config.toml
n_layer = 12
positions = "rope"
grad_clip = 1.0
Below are experts of layer 5 (counted from 0) of a mixture-of-experts language model. Rows are named gate (a neuron's input weights, with its number), up (a neuron's input weights, with its number), down (a neuron's output weights, with its number) and show model dimensions 0-191. Each number is 50 + 10 x the weight over its row's rms, rounded and kept within 0 to 99.
Before each expert's rows: "comes after" lists some tokens at least twice as common just before its tokens as in all text. This comes from a sample of Wikipedia text that the model never trained on. Tokens count by the router's weight.

# expert 14
comes after: " 19", " ", " L", " N", "–", " 1"
gate0:61 53 54 55 48 58 53 56 74 54 51 54 55 45 38 40 61 56 31 48 54 52 62 52 48 48 42 43 53 53 61 39 41 59 67 43 46 39 44 64 66 42 66 58 59 41 51 66 64 53 50 49 38 57 44 36 50 51 45 62 50 61 65 58 56 47 58 57 44 62 44 55 44 53 51 49 44 62 73 47 61 58 40 46 43 53 52 64 51 38 51 60 47 53 36 49 37 56 43 61 53 65 48 51 46 44 44 41 47 71 54 27 49 47 53 59 30 56 64 45 48 48 39 51 51 49 52 45 49 59 52 46 47 55 44 34 31 40 57 51 50 50 50 54 19 37 48 51 42 71 60 52 47 32 42 40 57 64 67 67 56 45 80 44 45 38 59 39 47 53 46 62 38 62 70 49 56 43 67 61 34 45 64 37 43 28 56 54 44 42 56 77
up0:63 46 47 55 52 58 41 70 59 58 44 57 53 49 53 56 53 53 37 43 66 43 61 54 42 45 49 61 57 29 45 49 30 72 51 61 40 46 44 64 56 54 54 61 52 48 58 66 38 59 56 53 33 49 50 57 58 41 36 48 38 56 60 56 45 54 45 67 77 60 71 45 31 46 55 60 48 46 58 52 55 48 64 44 47 55 63 57 53 59 46 43 66 36 41 61 55 43 48 36 54 61 63 49 49 44 34 43 42 63 61 51 44 46 66 39 53 49 52 48 43 51 44 49 56 68 42 42 57 58 48 46 46 64 63 58 47 55 60 34 66 61 78 58 40 61 60 56 51 43 35 53 54 60 53 55 57 69 36 56 53 52 61 49 60 57 34 60 49 53 34 59 52 60 54 35 44 35 39 53 21 31 59 42 52 50 42 71 44 64 30 46
down0:34 47 52 56 61 50 57 55 68 47 71 45 39 67 48 43 44 56 45 61 53 53 42 45 64 65 60 41 34 59 47 56 48 48 46 48 55 44 49 55 55 59 42 40 60 71 48 42 45 55 51 47 58 62 43 47 37 52 54 58 56 55 50 32 60 50 41 29 39 29 53 59 51 52 65 51 31 50 44 53 49 33 59 46 41 56 60 48 49 36 44 36 40 62 49 43 51 56 50 50 49 47 51 41 55 43 63 55 38 35 47 52 50 73 56 56 52 58 45 64 61 42 50 66 55 44 52 53 56 54 36 52 57 43 33 63 52 34 51 71 42 43 35 43 37 36 54 59 54 62 56 41 44 47 63 66 61 28 41 70 48 49 47 56 46 47 61 65 59 53 58 35 38 39 38 47 47 59 26 33 48 78 29 55 39 73 52 38 54 66 49 41
gate1:38 41 55 53 52 43 47 38 44 48 62 60 41 55 49 59 41 49 48 37 43 55 41 56 42 54 42 47 52 41 59 36 69 52 52 43 69 49 51 59 64 50 42 50 45 48 52 58 43 56 62 49 53 53 51 35 58 17 33 56 39 54 41 31 54 53 51 37 31 41 39 55 43 64 46 53 56 44 50 47 32 49 42 62 49 42 57 45 49 47 50 32 57 28 61 54 66 52 49 47 68 50 42 42 59 62 67 48 58 56 45 46 53 44 50 58 57 60 63 55 36 53 51 46 27 34 39 63 40 56 50 36 51 51 55 26 45 54 46 30 64 36 40 52 41 54 50 62 44 44 51 44 38 42 58 62 51 40 81 53 53 52 54 62 46 27 56 61 57 58 47 47 61 44 59 47 55 34 47 77 44 59 40 35 43 43 51 71 30 49 43 62
up1:43 38 55 55 46 52 44 46 40 45 52 53 64 66 38 55 32 43 53 47 48 58 42 47 54 50 55 59 72 43 61 44 60 38 39 47 67 34 47 54 41 45 39 65 42 48 44 59 46 63 48 53 61 52 42 32 61 31 43 62 48 42 40 41 61 40 56 56 51 53 55 47 47 64 49 55 67 48 59 49 42 72 42 56 47 66 45 45 37 53 36 55 43 33 60 61 58 58 49 39 67 47 44 62 59 57 58 46 62 65 26 55 56 37 67 49 53 49 54 41 38 43 46 52 35 36 37 52 49 59 46 46 60 40 38 46 36 54 46 32 55 34 54 40 49 50 39 71 56 52 58 37 46 40 53 55 30 46 63 59 55 37 55 57 48 25 51 64 59 50 51 44 39 49 58 38 45 53 41 73 49 57 52 35 53 37 56 80 31 41 39 60
down1:52 58 55 37 73 32 46 46 41 39 42 41 44 43 60 54 33 42 27 51 74 40 55 45 44 52 53 54 46 45 44 61 51 54 47 57 69 46 61 46 35 27 39 63 35 53 46 47 46 37 34 57 39 48 56 55 49 63 55 33 53 61 51 31 70 54 37 68 48 46 34 58 57 57 70 51 45 45 36 43 46 57 37 39 50 56 34 61 37 55 53 44 49 44 33 39 65 34 60 49 55 53 60 50 44 34 33 39 47 28 44 38 50 63 51 38 38 55 50 52 76 45 45 40 52 44 44 53 50 33 29 54 49 37 58 47 43 46 57 46 51 66 58 53 43 51 43 51 63 39 45 27 53 46 53 55 60 51 59 48 54 45 43 38 53 56 33 65 48 63 50 52 43 66 64 43 52 46 50 29 46 56 45 46 53 56 61 56 46 39 39 57
gate2:41 52 38 54 57 52 64 61 51 48 46 49 52 64 60 39 47 52 46 54 52 41 30 45 53 56 56 35 37 56 58 46 59 41 45 60 45 35 48 36 58 47 49 49 42 45 60 48 39 23 54 24 46 50 56 68 47 55 43 42 36 56 44 56 47 62 50 58 41 61 56 53 61 52 44 53 29 57 57 62 43 46 59 57 54 62 52 32 52 25 46 63 49 56 56 49 60 55 54 49 39 46 41 46 54 42 43 56 48 42 50 34 59 47 42 51 57 75 44 43 42 50 51 54 59 46 52 67 49 69 43 38 55 61 76 58 48 35 48 44 57 58 61 51 29 33 57 50 51 58 48 50 53 55 54 19 37 64 55 59 50 69 58 59 42 60 35 37 52 36 33 50 61 45 71 31 56 69 43 53 56 44 60 68 47 68 32 51 56 56 50 53
up2:43 50 54 47 64 63 45 49 52 51 45 46 68 35 55 37 51 76 42 62 57 48 53 22 61 66 60 51 25 54 54 42 53 53 46 37 53 53 61 39 33 47 63 53 49 60 43 33 54 30 42 34 46 24 52 64 32 48 49 42 53 56 47 48 62 52 51 61 65 63 56 55 61 41 42 41 36 55 42 57 65 38 58 54 43 47 53 38 43 41 45 45 33 66 32 50 58 50 51 44 40 34 46 49 33 41 51 52 49 41 41 42 46 48 42 30 47 51 53 43 51 54 45 67 47 42 61 48 55 45 59 72 42 50 51 37 41 37 61 54 46 53 58 50 46 43 28 57 63 44 39 61 58 45 51 46 34 58 41 37 46 67 44 57 51 55 45 46 39 52 54 64 62 54 59 53 65 73 59 54 59 37 59 52 71 51 63 41 60 38 46 52
down2:41 34 60 48 39 29 49 48 68 42 46 58 45 53 71 45 49 44 38 54 47 54 54 43 51 50 59 54 43 46 49 58 50 54 46 63 48 36 50 51 40 52 57 62 56 25 40 55 57 44 43 57 62 58 43 54 47 50 40 72 44 33 60 56 34 71 41 60 23 57 54 42 68 47 40 82 41 49 50 62 53 61 62 46 37 42 54 51 30 29 28 37 47 62 65 50 49 28 53 53 58 48 42 42 51 45 50 41 27 47 65 52 47 66 51 53 61 57 59 34 46 58 41 57 34 47 59 57 58 32 50 58 33 49 33 46 52 41 46 54 51 49 53 53 51 47 46 46 61 46 53 41 63 52 61 47 27 45 44 46 51 67 62 45 42 63 46 50 47 68 39 49 60 47 36 49 42 48 51 67 64 52 55 57 60 65 58 57 49 48 48 54

# expert 18
comes after: "n", "or", "w", "il", "re", "ar"
gate0:56 66 51 49 54 40 65 45 54 47 40 42 40 60 54 62 59 57 50 57 33 49 45 59 66 60 28 48 70 46 46 46 59 37 45 34 51 37 40 47 61 60 58 56 50 37 46 63 53 53 54 54 54 33 47 50 65 50 39 53 44 78 58 63 46 35 38 59 72 45 46 45 50 47 38 55 51 38 63 48 31 54 42 49 33 55 67 48 50 60 53 51 65 65 36 62 47 56 50 57 49 43 44 54 55 51 68 37 45 40 39 53 50 69 48 27 47 46 71 52 70 36 35 50 39 35 51 42 46 41 63 51 59 55 43 43 51 48 76 38 56 61 65 50 45 25 41 65 52 58 58 49 48 62 61 44 47 46 50 50 57 46 49 48 57 58 59 42 56 42 54 64 67 61 46 28 51 61 41 60 62 50 48 51 55 32 53 38 48 43 46 35
up0:41 51 66 45 49 68 50 51 58 38 39 59 70 39 48 48 47 54 45 54 40 45 58 52 61 69 39 56 35 67 51 61 47 61 34 37 66 43 50 42 56 57 40 52 53 44 47 41 31 43 51 48 39 40 46 44 44 40 55 54 62 56 40 54 58 43 42 66 40 26 61 50 28 66 43 32 53 47 68 39 42 58 53 50 44 63 48 38 52 35 54 45 50 57 68 44 50 63 62 49 51 34 40 61 40 52 46 41 53 58 54 59 74 60 53 65 38 63 44 44 65 44 35 53 48 47 48 48 54 61 61 59 60 33 52 40 55 52 66 46 61 40 70 44 56 43 56 66 41 49 64 61 43 57 51 60 50 69 27 40 51 63 41 52 39 50 32 49 61 49 35 60 49 51 45 39 49 60 61 36 50 33 61 40 54 62 60 38 60 47 55 54
down0:50 48 64 48 33 50 61 53 63 37 50 49 56 49 59 59 45 55 57 43 64 50 37 56 34 34 55 55 46 53 52 78 45 49 62 47 45 43 64 58 46 56 42 27 39 49 54 63 56 63 50 76 67 48 69 42 58 48 51 57 45 45 61 40 50 46 52 45 41 37 39 48 56 52 43 35 47 60 47 75 39 72 44 40 52 52 47 58 54 50 60 60 40 33 54 55 68 41 46 49 30 65 44 71 57 48 41 48 56 44 59 41 44 67 65 56 53 33 59 27 55 42 44 44 63 45 49 60 50 37 44 67 52 64 32 55 45 47 55 61 40 40 40 40 53 31 43 46 50 33 42 44 58 51 68 50 47 54 37 43 55 55 43 53 52 50 63 50 50 69 43 31 35 54 45 53 58 48 39 65 45 72 48 50 47 56 52 44 45 50 45 32
gate1:54 60 60 56 64 55 42 61 40 62 54 44 59 52 32 40 57 50 55 49 46 45 43 50 54 36 30 45 47 36 47 45 57 51 35 39 53 49 46 55 55 70 78 47 39 65 62 41 61 44 54 37 60 52 66 43 51 55 46 53 55 43 49 49 46 49 56 65 52 62 43 49 61 47 43 45 46 70 61 31 36 32 62 37 53 36 47 55 57 58 51 60 45 53 56 55 40 52 46 59 57 57 44 64 44 44 51 55 75 60 53 46 49 51 37 37 46 58 40 47 50 55 72 48 59 52 53 47 43 47 60 56 60 65 36 39 34 38 50 68 49 60 53 49 59 57 59 38 69 52 57 35 35 65 61 34 57 64 42 33 46 63 59 51 48 51 56 41 35 65 33 35 53 30 60 51 51 44 58 56 56 44 62 72 40 48 33 24 61 50 41 57
up1:45 55 52 48 56 55 65 49 41 47 61 42 49 48 50 71 50 49 50 48 74 47 55 62 57 41 44 51 47 60 52 43 51 54 37 65 52 46 44 43 52 46 29 59 52 41 57 55 68 55 55 60 49 33 37 63 51 62 52 54 44 51 64 45 38 54 49 52 59 63 57 60 30 49 41 61 59 51 50 41 53 60 47 53 54 64 49 58 49 61 23 42 39 48 52 48 74 40 72 37 40 60 57 56 59 56 54 41 33 63 39 42 50 45 39 42 45 26 58 51 63 43 44 52 57 55 51 73 40 52 48 57 46 47 58 39 49 43 58 30 55 29 44 42 33 50 59 45 50 58 24 33 43 29 60 49 35 35 58 69 57 50 36 54 48 61 53 57 70 48 47 47 48 67 50 53 37 43 46 52 55 53 23 39 41 56 37 40 65 43 56 54
down1:39 44 57 33 52 43 47 53 46 53 61 58 50 45 41 41 51 61 53 63 37 62 48 34 43 38 53 62 71 45 64 53 60 53 47 45 35 44 37 63 64 52 54 36 51 63 69 57 50 56 69 43 50 44 68 44 57 40 36 60 42 51 44 55 66 43 54 63 47 47 50 26 54 37 38 48 47 67 38 49 57 59 44 44 55 47 40 60 56 57 46 42 19 54 33 37 48 66 34 58 46 40 52 48 21 53 50 55 40 58 49 40 42 62 50 44 52 51 46 45 58 60 49 58 35 72 54 36 59 41 56 33 62 43 50 60 55 58 38 62 61 63 43 40 34 62 48 51 52 64 60 58 54 51 64 45 54 69 44 41 50 46 53 51 48 61 52 62 42 53 59 38 62 62 36 60 35 40 71 54 58 47 50 49 66 48 62 46 46 55 37 65
gate2:42 53 62 34 53 39 58 59 56 39 45 48 45 39 48 40 48 37 37 45 47 54 46 38 52 46 55 51 34 53 45 65 64 13 46 44 66 68 51 46 45 51 54 09 24 53 53 55 49 40 51 45 50 40 56 48 43 64 62 51 47 43 35 58 46 63 45 65 55 45 34 54 49 42 56 48 53 52 48 59 71 52 40 41 49 64 48 70 46 46 64 50 44 54 56 49 49 56 55 49 58 44 43 47 64 55 51 59 50 55 38 25 44 72 53 46 57 53 64 42 59 46 36 46 52 47 43 43 51 40 41 42 43 46 46 54 51 55 43 41 41 38 62 62 43 54 47 49 43 31 68 44 72 60 52 43 43 43 60 39 69 61 46 52 39 41 66 33 59 48 47 48 42 61 58 42 49 44 50 58 48 52 67 47 54 63 49 60 47 31 75 51
up2:63 38 52 46 31 44 57 42 57 44 32 50 60 60 44 42 52 60 57 64 66 58 64 47 62 54 52 26 54 43 47 44 45 32 46 64 44 48 73 49 44 58 69 47 31 48 39 48 61 46 47 62 44 55 32 56 53 48 36 46 43 59 44 55 47 49 43 44 40 43 46 50 50 41 44 42 69 48 48 65 51 54 41 54 57 20 43 55 37 42 37 56 59 44 59 62 53 39 38 63 33 53 31 54 53 54 53 53 44 36 55 45 54 70 49 52 58 55 75 48 61 59 49 51 36 73 64 39 50 38 40 35 39 49 37 42 70 28 47 47 39 37 49 54 42 56 36 59 68 39 51 45 50 56 45 46 40 45 58 55 49 35 48 32 53 51 50 61 52 46 60 36 57 55 50 41 48 29 58 65 45 43 53 48 36 38 60 49 51 64 61 48
down2:54 41 55 46 58 30 58 67 49 26 57 35 48 62 39 45 48 62 44 47 65 54 30 57 56 56 42 56 36 37 58 58 36 38 61 47 50 46 42 52 48 60 46 58 40 53 54 55 64 35 57 40 56 56 57 40 55 49 31 34 35 61 55 45 60 46 54 31 39 57 38 43 51 69 53 56 58 69 61 53 59 50 47 41 45 44 64 65 56 61 52 65 60 47 52 34 49 58 44 54 52 41 50 63 46 50 45 73 68 53 49 48 35 50 46 49 52 50 44 46 70 59 64 61 62 73 47 55 54 51 44 54 52 30 54 63 40 59 47 52 42 49 71 50 70 48 54 40 50 46 45 65 60 52 57 52 44 57 38 31 53 35 28 58 46 51 45 57 42 56 40 38 46 60 72 53 42 39 55 53 57 52 45 47 42 27 47 48 46 33 68 37

# expert 5
comes after: " ", " and", " to", " a", " of", " with"
gate0:41 46 52 45 37 56 47 34 41 51 41 52 56 51 52 61 43 61 58 48 42 51 50 42 31 62 60 32 53 55 64 41 47 52 38 61 55 49 35 53 57 55 51 49 44 46 49 54 48 58 46 53 62 49 38 37 47 45 48 56 45 34 51 32 59 41 61 40 35 38 60 56 58 49 62 54 52 57 47 43 47 41 49 72 65 54 51 48 41 41 53 61 57 49 57 48 51 69 46 57 39 32 23 59 47 59 35 54 58 67 41 57 43 59 32 78 45 72 48 39 38 51 51 55 36 55 63 71 52 49 37 55 39 40 62 66 52 45 59 61 37 57 52 46 40 42 31 55 57 63 50 51 46 52 39 48 52 45 80 54 62 48 42 51 35 34 31 57 59 55 75 52 39 41 47 49 55 49 49 49 29 46 37 69 39 47 58 48 57 71 58 61
up0:51 61 53 38 63 46 29 54 54 58 46 46 50 66 42 47 45 34 61 39 56 53 49 50 31 55 48 36 54 47 49 69 59 56 37 57 67 42 48 63 31 59 43 50 46 50 58 62 60 42 28 46 49 41 38 43 36 53 43 59 49 44 41 43 65 38 51 47 42 50 64 68 45 52 61 35 59 43 42 44 55 57 49 66 41 46 55 52 44 55 51 66 44 38 40 51 44 56 45 44 37 33 41 57 47 52 35 37 72 44 49 56 50 40 44 50 54 58 48 56 50 65 52 64 49 59 39 48 55 65 55 34 41 49 41 45 48 43 38 42 50 53 51 39 33 45 49 72 53 69 54 51 57 49 36 58 41 55 48 47 59 47 65 49 60 56 71 55 42 15 63 62 39 55 34 48 53 54 64 51 34 35 63 65 68 55 59 37 45 58 71 59
down0:49 58 70 52 58 57 31 37 49 51 60 62 43 43 61 43 47 46 45 43 67 40 46 52 53 43 52 47 70 76 55 63 47 57 49 38 63 54 52 49 55 54 54 59 61 47 64 40 60 41 48 52 47 52 65 52 50 46 67 36 50 57 45 66 61 36 56 48 40 49 47 56 42 54 37 58 58 51 40 72 47 68 25 43 33 47 33 38 57 49 36 56 46 51 33 41 48 44 59 52 55 48 38 60 29 55 32 44 46 63 51 39 50 55 52 39 64 26 65 66 63 46 44 48 30 33 45 47 37 36 48 58 55 53 50 39 52 48 42 51 43 45 65 25 44 42 37 55 61 60 45 59 52 35 57 48 52 60 45 51 34 43 62 60 35 28 46 53 29 65 54 68 54 48 41 57 57 48 52 52 48 42 58 44 54 46 42 66 60 50 54 44
gate1:47 37 41 57 54 37 58 56 48 50 51 45 35 38 46 48 53 74 71 64 32 30 44 54 58 57 30 48 52 54 43 29 42 59 54 50 56 50 53 55 53 53 46 43 60 48 34 47 54 41 49 59 70 54 39 39 43 58 48 32 58 46 72 61 57 52 52 39 37 53 52 49 56 67 49 44 40 45 59 33 61 38 62 56 48 46 34 57 39 57 35 52 47 36 35 53 42 52 58 35 57 54 48 43 49 46 73 44 42 40 48 36 33 56 57 65 55 49 52 54 51 56 52 57 64 78 49 43 51 73 51 33 48 58 60 46 67 54 65 61 43 50 56 70 42 48 54 44 53 61 64 62 56 45 36 39 48 53 71 31 69 36 50 38 53 43 48 49 54 51 56 51 50 40 65 56 55 41 41 45 38 48 46 48 29 55 34 51 52 40 43 44
up1:52 67 57 41 53 45 48 63 45 57 60 61 50 42 61 33 79 46 43 57 57 52 41 52 36 38 74 38 45 55 45 50 50 56 44 64 38 43 69 50 36 55 63 49 57 56 70 61 53 53 42 59 29 56 45 65 44 55 63 52 41 59 41 50 47 50 41 62 54 68 53 54 35 47 53 55 55 52 51 58 57 52 60 32 57 53 48 48 47 62 48 55 61 61 54 53 44 51 48 59 52 56 39 49 49 48 22 62 45 66 61 53 45 38 40 37 43 44 35 51 54 50 38 53 64 36 48 42 58 36 33 67 48 39 44 61 40 43 60 61 34 60 51 52 55 52 73 58 77 32 28 71 55 50 40 63 63 45 49 51 35 51 58 55 60 50 38 53 51 56 40 66 55 62 49 56 38 61 48 43 41 44 70 53 58 57 49 57 51 50 52 64
down1:37 44 50 41 50 55 38 47 55 54 42 48 43 69 56 61 48 43 43 50 51 65 74 56 48 46 40 40 49 65 46 42 58 48 58 43 51 49 54 58 65 67 41 58 45 58 48 45 64 61 58 42 33 61 83 49 42 53 50 51 53 44 54 36 43 43 58 51 44 43 70 46 59 29 54 53 56 53 59 59 41 72 59 74 52 47 55 40 37 49 70 59 46 53 41 42 49 55 41 62 41 69 36 51 45 56 65 50 42 50 62 68 59 64 39 55 57 57 50 61 47 54 31 44 64 57 56 65 36 53 58 33 45 63 49 44 44 53 48 56 46 50 77 51 38 30 45 34 27 71 39 61 60 53 49 53 46 48 58 37 54 36 48 69 38 56 47 49 41 65 42 41 65 53 52 53 43 51 57 63 37 52 47 44 54 51 39 63 55 52 39 47
gate2:45 60 62 49 40 56 38 36 53 53 60 56 49 51 32 46 30 40 36 32 54 52 35 34 41 42 74 49 57 56 46 50 46 44 52 46 65 41 54 38 62 47 49 58 33 56 38 40 33 36 60 50 37 53 31 57 62 40 57 71 26 64 50 59 64 37 52 49 60 48 47 26 60 46 64 48 58 57 61 44 45 48 60 60 42 47 42 41 40 50 52 69 51 40 48 44 51 55 42 53 36 38 51 50 54 48 48 44 47 49 48 42 47 45 40 48 48 56 46 55 59 56 39 54 29 57 53 37 62 38 32 57 40 48 60 42 50 34 38 28 58 43 47 46 43 43 46 52 46 40 49 56 38 51 46 42 40 51 60 45 55 33 47 45 40 40 63 56 53 55 53 36 30 55 62 22 68 54 34 50 46 43 51 36 47 42 46 34 53 28 56 30
up2:43 49 47 31 39 60 57 40 52 48 45 43 63 67 52 66 51 39 44 40 53 59 37 42 43 33 59 50 67 27 54 58 58 57 47 49 49 51 54 58 57 54 58 51 40 51 46 50 45 57 62 54 55 52 49 56 57 49 35 55 38 55 38 37 58 36 41 65 56 22 49 46 47 31 47 62 65 62 53 38 51 49 63 69 69 40 56 43 36 38 57 52 69 34 54 61 38 50 25 47 38 42 56 61 63 36 55 44 49 49 36 42 34 54 48 42 48 59 51 43 47 63 55 52 45 36 48 47 50 38 41 35 53 47 61 52 34 32 23 43 36 55 60 47 52 66 44 66 54 36 55 54 41 68 58 66 42 43 54 59 48 53 48 54 54 68 53 63 67 29 52 48 48 50 38 32 63 47 42 62 57 48 57 41 43 56 49 58 45 34 53 50
down2:44 53 55 64 62 39 24 62 40 59 49 62 43 39 38 38 30 62 47 62 70 42 51 46 55 63 47 31 62 63 50 60 58 62 42 40 51 47 56 62 44 42 52 69 47 67 53 34 57 43 43 66 51 55 37 46 44 57 66 31 61 47 49 59 27 34 47 63 41 58 46 73 45 56 50 48 52 43 44 48 45 64 53 47 52 50 54 35 50 54 60 56 50 53 33 42 65 35 65 53 54 54 51 60 26 54 55 42 61 49 39 30 48 37 55 39 51 41 58 50 58 47 46 37 44 38 46 45 37 46 55 41 49 48 37 54 56 52 59 44 67 52 51 44 62 54 52 60 52 63 49 44 52 42 46 49 53 69 50 31 39 50 66 57 45 45 62 56 33 55 51 55 60 55 39 69 35 45 58 47 52 32 62 42 72 54 59 72 44 53 42 46